Weights of a small mixture-of-experts language model, trained from scratch on English Wikipedia.
Training: a variant of Muon for the experts, 2328M tokens.
Below are experts of layer 5 (counted from 0) of a mixture-of-experts language model. Rows are named router (the router's row for the expert), gate (a neuron's input weights, with its number), up (a neuron's input weights, with its number) and show model dimensions 0-127. Each number is 128 + 32 x the weight over its row's rms, rounded and kept within 0 to 255. Numbers have three digits each.
Before each expert's rows: "gets" lists some tokens that make up at least twice as much of what it gets as of all text. This comes from a sample of Wikipedia text that the model never trained on. Tokens count by the router's weight.

# expert 12
gets: " to", "c", "d", "f", "l", "ed"
router:170127188089115101126103154155092145174144141095135099156110032203142187126075174112156109115161103196116116092187177107072169094114103178145054084063120129135122143173089106112158095107133120127126197068103131151150108100081118111063120089127095154137187121141114108092176165138074136104179089136199146148141123104169096125108113091134112142121062155128170132108167114099115203141135
gate3:091139091108079069143129118147132139153119131129107180134110140127089101113144111095126128104117141203138084106157120100133094146152116105162086140100078157142148073114138132151081140132151090139153140079156170147135120140107128131067180140132128154131169119131112032135089138109127166123112157139155133079103056120141136165125154140079138069047109135047133130153200132129153151043090
up3:116079137114143213122109065180145131118113154148146120116183165154102070096159095107178097148137127131129106136117143120133134085156129156108148110116123083174174132077121138152104149106098156150204097174141161154111173107155171033122122129151091104175191153125129149104113092153159061122117144142133135146182208104111123112148170103143138136128110114149143113086065122114143089184160
gate4:041085097120018172080084108128087088193140116155082205146195093210082071095118139099135124126105168155134112128144105110167100168154146096106056123136128149132102143126161154106113092091115138099111128166115086209072176107168194182127110160106152189130157051155120156142110169134099094129141089077174157103117144084105161157171152140090105159132139118136171153122140121158192142124121
up4:100118150183112069187138146128114088162124118123144134122107098080111093105147122107114169138114116125123085081104125079104103127125162160117196142150152147180083134084134188100118162152142144131084200119157129129135144080114131212130145118163072140151067124113131158103114128084121138157135143094078176121142076122113096074130062121097073169089193134160174063085067080153094127111047

# expert 11
gets: "\n", " |", "–", " 0", " ", ";"
router:150140096081152108101121118133134102172097107169144126062063105087132122138086107160088072104145085111150153173097119077069155123077145108060116117129116146045168146137152100120122161139157121121121138089147170128172159169147148107171134174109104126125078152151073080098079105168118095137105097110106113150120096163141150161128159116122131138102133089133140139112114165129141164126149
gate8:136149097093148147102163104125076101100092112111104045139121136154144195171151136113085110124136134147125118135082086174107127163136132111189171148145087138137159091089080203070080150129145163105114115121192130130134154167138167138091106119140137166137153114112105104113074101136130136133124079170122104080168078136163099143207170129076085141191139144093073125141097157122133141116146
up8:114128115139105102144100090146147113084155139149145116139126151184164117195096166148108120078120131125116156152122172131123096126127075119144132103087125184093093153129113092182171133134098113133172074139145123171146087096085098145181142105140165059176109118150169145114101138107145047139129137103117109161064144125126170109124108089121138124096190177165108111186146078101127087111117
gate9:115160134139147097105152175149169107131138125138153120155126113075108120076173088121114160138133084114144149060163134102116140150099113137156154193123223116126137124139133111163160139070166138077113082085138142119134140124096120090143149104103149100102116064065132144115109121140118150082123092153169083147125129101169172114134116147119068095126174151100142072112106101120098162134191
up9:185135142090186181135129116165170068141162181177098190119146149148108176124117118097088184079103104119129154131095194155177114089102122178080162135133101163053096158114143112192144141139099144150157101134129108086136104179104122108147092153122120154125120124124142095158168125111150109128117177095144166130115061115104159170102130140121158106099080116152126160132101152121133101175084

# expert 14
gets: " |", "|", ";", " /", ":", " Republican"
router:131156100137198121087131131150107088183125121121114141094070100121133127162185125090106100110097107151167158132126083126124109153130180085077136069153101136129189098097180079110143131103128079157095095154072145121174109183152184171156152147135098106117118149166092142141114130101099147129167119055074107113135137157118104101126082124149073100140177066078151107174076105108104114092130
gate5:180133164161042113114078172079156178118179170141142120151098161201136110167108108154178152117165181113171110139088098134080103075089069147111100188071127152109102131125134107139107177078178121108133158082143104223163180117135087099149139101123104149174044127096081107136123163131182112134157148077173135074123145117153150177115142124087104187123120098166171109193149182102144131104041
up5:133092115154120133171130119136067123147059111111170126120146149130139102077133128106070089086187139124128193128121129131205166125107149150080152080182123079142155071115099127154079094194077185179072136166190128062083207122111170094150105133132144072069144139139149134141099130155111079119157134139116127086108135124087143130163081122128093108156095093096049112121111167131109068106155
gate6:162124094088109124131076139135096149061159161149105171014096148093112130123123115147111211094153060148114129061073118137091100151110138153134076126162104117120129106142208186118106164151164162159106157103088130083128110111093079126070154136190136132134172121161068125159113101122223139079132128116137112128105158078180146141118117112134143090107156181110183157120108157082155121142139
up6:124143084150162157184106132148121109229138177178152092131205136103124148081152168150124080124150133124121097134143126147115155126164123114105076154075187115118086119132100150152102090132110156122153096124196144185111135087097130096159172096120134209113125111103109152115058131104080099127078126104110114178116102085112097165113096105117117145135071106054130172113129149152112154109170

# expert 15
gets: " in", " In", " at", "In", " of", " from"
router:176152125128114141093155123122120095155137130145162148152189172086133148101121196091132130074089119123123130115143113080094112144067108077118134067074195096149121130089109106149100090138140104113119089198091126108163146090109114151188112169127077111136191106059203105166127122111095152147138122166139128141110112140131073075158135166094186098111073118171118173139149131128054123101124
gate3:071142140188139109119137137170140085138135216176138120115059042063102149070107167093108108134160105086196117083104169139109133110196145123152117137128129124180178146123094145174113160148153135123099160160127137136098125095114141192124158135149066148111170075113134142087142157127222131140054082163161121109156133131094147092096142051105112130114130165082146138076134146096067079129129
up3:107114088149126159132131146102116150102103096160104186133119099084110138196124109141152147179099116148149108165204113113105177095138081136092127142121104127130094131109152085156160141114165130117123099171088122088173162119170122117135165134114167155095097145114076140140149174106103097086097087126104134144104134120102126195148139174074144156163133143141094146127149137210118150130090
gate4:129122118201126133168082079089141094121094135128150112166099087133068148095127090105163056113173132095138162141154139121162129130151110167103122096147157167200152127093098078106068103102145105147160119107138078092120100108116139097132123095175150129110102107186168100122096080127088079111115073095104135091115163123112108120143094175110112168181113127187169115118072178168111169090132
up4:112153122149082155130132135121068074138145126154117157061090121108136145109216144148115127113133104124142076132092123123114151123136128154106101121153137163072104113072167170183142120155113158142196107170130128144078134111084112146107127129107134148098068095082091104113125113155148160194130129128101113111130166115111107100058151154150156164124101149135086132092140150210201181055112

# expert 9
gets: " the", ".", " (", " The", "-", "–"
router:153084111109120082095113165108046157058079104167133140130114160099117157119210074117100157113138158082160145134194067125123112112099142116126119170141165156104145105110127040094114134111134114075128090164130146119063115178048071122100126087120081199126083122093142107124127094109148059131174090103151096183116095175089162149165072124143157114106132162144106141141139130158136069123145
gate15:099096118149095127172130156046107115155094116188146087106176071074160109124106170098142099143121079072092032164126104147116160092124129129128113137154126086144062141057146113080153121130143226147108093134096169164073125145128083111143139153122164129165066151152117195141137170082119139123087104154079083124087117105162135108102084085100194168164124158121128152108087194092133112112144
up15:114113071090121099138150123082180047103112129151139065109157116096134114110117098063134147163142062045124046146114106161168113049149153141128127140091098158141106190054118126057119161107149185165119069139087169211119159155145127104088106191178128105124134103134131184133111193132158087066122113175111154112083146129153119080139133159102163152133146118089151109148047120105151104091098
gate16:138089152109110196126143092118095115132120152128113119128114165103086104145068104162122122146135102074149098171149170128197110129118113119154126165150133086095089108114159141117106123094147129162107075127089117128133109121160208131132137132106174160161172144128156151198128128127116124154081119128109157152101133082106129107102102107199088117129145091138109134121153106152138137101177
up16:134109084068108116144105146129095100069184174097071129151129149092131156161155127096131138187158103143132143100167120121151119093123148118128066124107046061074136143098185162126152188137104170143127061150170082074137120156102097154147127143169142135108098142137110130095134125142178185073160176167166103121136112118114112129185115152099115046075131070204168100107121141125093151179106

# expert 10
gets: " a", " the", " an", " one", " his", " this"
router:114103167126174128110151190113126149124129130125090127115092170169164170146102129164104144122142148065158136151188128178112095092130116201049160167133135088079114126154085155103101093110142128107170097123150086146144169138145100102160112157150096159100167089091118126102143107137170071120173122117122133140114114134156160148113069111092150123090186153087080122133114095121122105150125
gate13:159088078174137146107114129124136177193142072130121131128121153137097116150136123168146098120181148119146069080107125088130072078084124095117177122060178145082115066138126081127128148121073128196092144155137190138163166122056153095076107141172093122083161082141088145134116165151106132152093071140118107077089149151126147084150151128132130110104130165102096116145133121155088079134121
up13:134115095174158113167133183128168121117106112081159170184121137113147112106133109125057038166149124078075119222113161174081114147101151117103104127131171111152118133118110139110112166156183105127097094146164070051099139143131160140138121170101155121131095209140151163108152142201123143111161159160223203123153113165122089154126110119094097116121124062111125127135152078122142180136137
gate14:143127089117185138130161158107113153155153097131151124128156170150093101090114112117168152172150135054121076170124141098130153144133159166205180155155078114120145114141147135124138176054137088153123146083067116123135070081110149109088130128120109136102126100072138147175110166163207126129175093130142150166099154112141101105084129127110093140163102179090167111129145144103126081134091
up14:109169217149065083105118125132166130188115117112115182133129152135154095122154132091160171139140128084172066123071140118168158067149109165125111122116084137112088168131121120068095153124098095155095127136201076165130158126116077111142191122117121139127084148103122111103118187078153137155110082151161096128094138137080185125136059095061142106157085100106150130110220118121108126158135

# expert 13
gets: ",", " of", ":", " and", " by", " with"
router:150165110125160082123115109177148151096204176118137180134131143138159125152147093125139120108178115121067087089131093137168154159116141110154118161106129146135104146137118117100127136193130102106127077164145078102095156162122157130100126145148192041101183177146098103167183126127104159133122145110105197125105122100108125087185202136192185100178095157172145152178126076157130124153113
gate3:178181093093131088137174141112164163138134131093087106206135134112110173143095163064160155089172151147229115121115158117146214106132115113182095157113111151148114095136095117122155134118113139126122179179173106172154171094157148112138121151169127130165165111117129128150148083121132110153149077118067159129132104149066094144181157198173137143062082109110035098143102063166143112157132
up3:156148141119134107171119103078138134087173107142143102113164126129127130125137165107133116102133143102135123136124167109116105092130122118132099162129144129144131193049076096106115122136142095161162158150081157197150165180102130149154167067142117132115142182167121129157128090092141160138089114048143130149172166158093102098117145171134105171136135121092150152127148124167196136115146
gate4:143142077088134146130117138101206142139127146150091131140141093077089107122158171146134216168168109104138142134110074166137134087135130150153113138101092126171086120126110104162091133151131108087131087201137142090153202147111090143173096164150154107174137130118170113141111160091171155041122086151133057139129130172138074185116125156099079094165098151173073149162139159113138115151079
up4:149116107136100117100121124115113134145064111146180150141096055156170141064104184121102127125115153141093181111104109117077093136169090179090085125123165189134148148122105071120144110117101125034025193169086102072094058169139050131170118154131146100112102096076123141142166168132141148140127109081121149143124126152189136159118146136176109152152104113130211156121069147188083127100135

# expert 1
gets: " and", ",", " |", " was", " is", "=="
router:134104091091157103108117108133146153129158148118107138135116161149078080145153154151128116151097150077103089086171133127204160118168080163136133180134133151159126108136102118123165156163127064125108096160189152097137085125133144123113144159119189118107095207090137084180117107080120189124150155075163176142129133134121099105143134132101136130203110126130130103099126094132164112186148
gate3:142122120120173126119111138128139140106126107148115104122175106142116075120121107136143128152117109119136075053081133096165148108128076202145229144147122169113122095198147101087105150073103107114144092064104109193138144142140110106092133124118138114162114142141136147143117098099069155105143174107131136099118087126134133111130112072090165160097173136073165142141154154109092108171132
up3:124150102090149093136103135164086169101117135138195112113115129107107079125143097139149118200081169093180097092080149090135163197184101151154111135105120165108139138120102086084095101138104148155161122098127120188140155130157217155161137115121169173155103097137148162128128143089101131140127148117108175152102131111062062156166081172141102140127100114103092108175063139146122139111143
gate4:174095107072146154079125149208152164100120124124122105083129101103160101058145171135088142165125112092124100120131105126110158136177143119114068131154112186136112106146112079118179132093108067140139186106155169115126078065118173187129144159119149110136140080156148114130157166196171062088139136163155093127114136124108119171187163099102105133143184103080152154146128147138173131125121
up4:167116104083131118125065093106150144103124156140143127154084149067088158075100159189139126136153094112157125124156137132104127087147104134098135142087116126167139171129125129177170130146131133063105157108155107155139183113194114147171140110160131133130112075152136132193179111131136164162163141156107105103104089157133113100107107134128076144099128168077154142134158158090178133139110

# expert 0
gets: " he", " to", " that", " which", " not", " who"
router:115092094128155120119063144115163122083189180074135066149063147182136134151117124157191185168206167085129069150083160141105126172183134166152159130164146082165109134120110084125136108171170186104167148115164132111069105111062102101127116115201119091117150112111143128099109102098157148137104077189129139129122183132130095120092112133096165102140124149132103089109118122134098127096130
gate11:191150119174106154168143134113146150100126079139147145108169125104146091096117151095138151190120078107112113109157149122153130072090151114170144109090111161071197129091143162131125123144072155130095160144105182101088112159158108117092117055131183084070146128114102109122097107127156083095172099077134130153146148109127140185145174100146114085166106111188126187197170110143146142106171
up11:120079147156105111071116105064140124136119127117140114085078136126103075117138118071078112116159114158179113174127078120150202069123187099083145094190107089118107131212160163170130094122098131121141140113136133180149121111157137124093176127113127092063149128130147160155082155148174137095114163177096125108118102109082142141139170176180053105105136134158153113191125112115096189130122
gate12:108101123076135148128128130078093112123058107087101091098130131093114139152097151149118121104136112143143106127191148171135111117114136198167143167110139153174143132128172149144147124079200168128174113140158160078143097118162024031148130100139106137097096148120083168159136099137131130106071085146117141147121114150166070158090162150111106115168090088122140085117103115174130087129123
up12:124128129120110091190084095126139118143171141125131163184122073114108117141142132102110190172177104139158133186070179151118113124118088130127131064140142141106155039140096149102147118146123120070113111141133172113153085121134148125096152127161131142153149068205110121142136148136089099088145116178096121180092108147127177156152111089136179159050116093123118127184151152137162185080093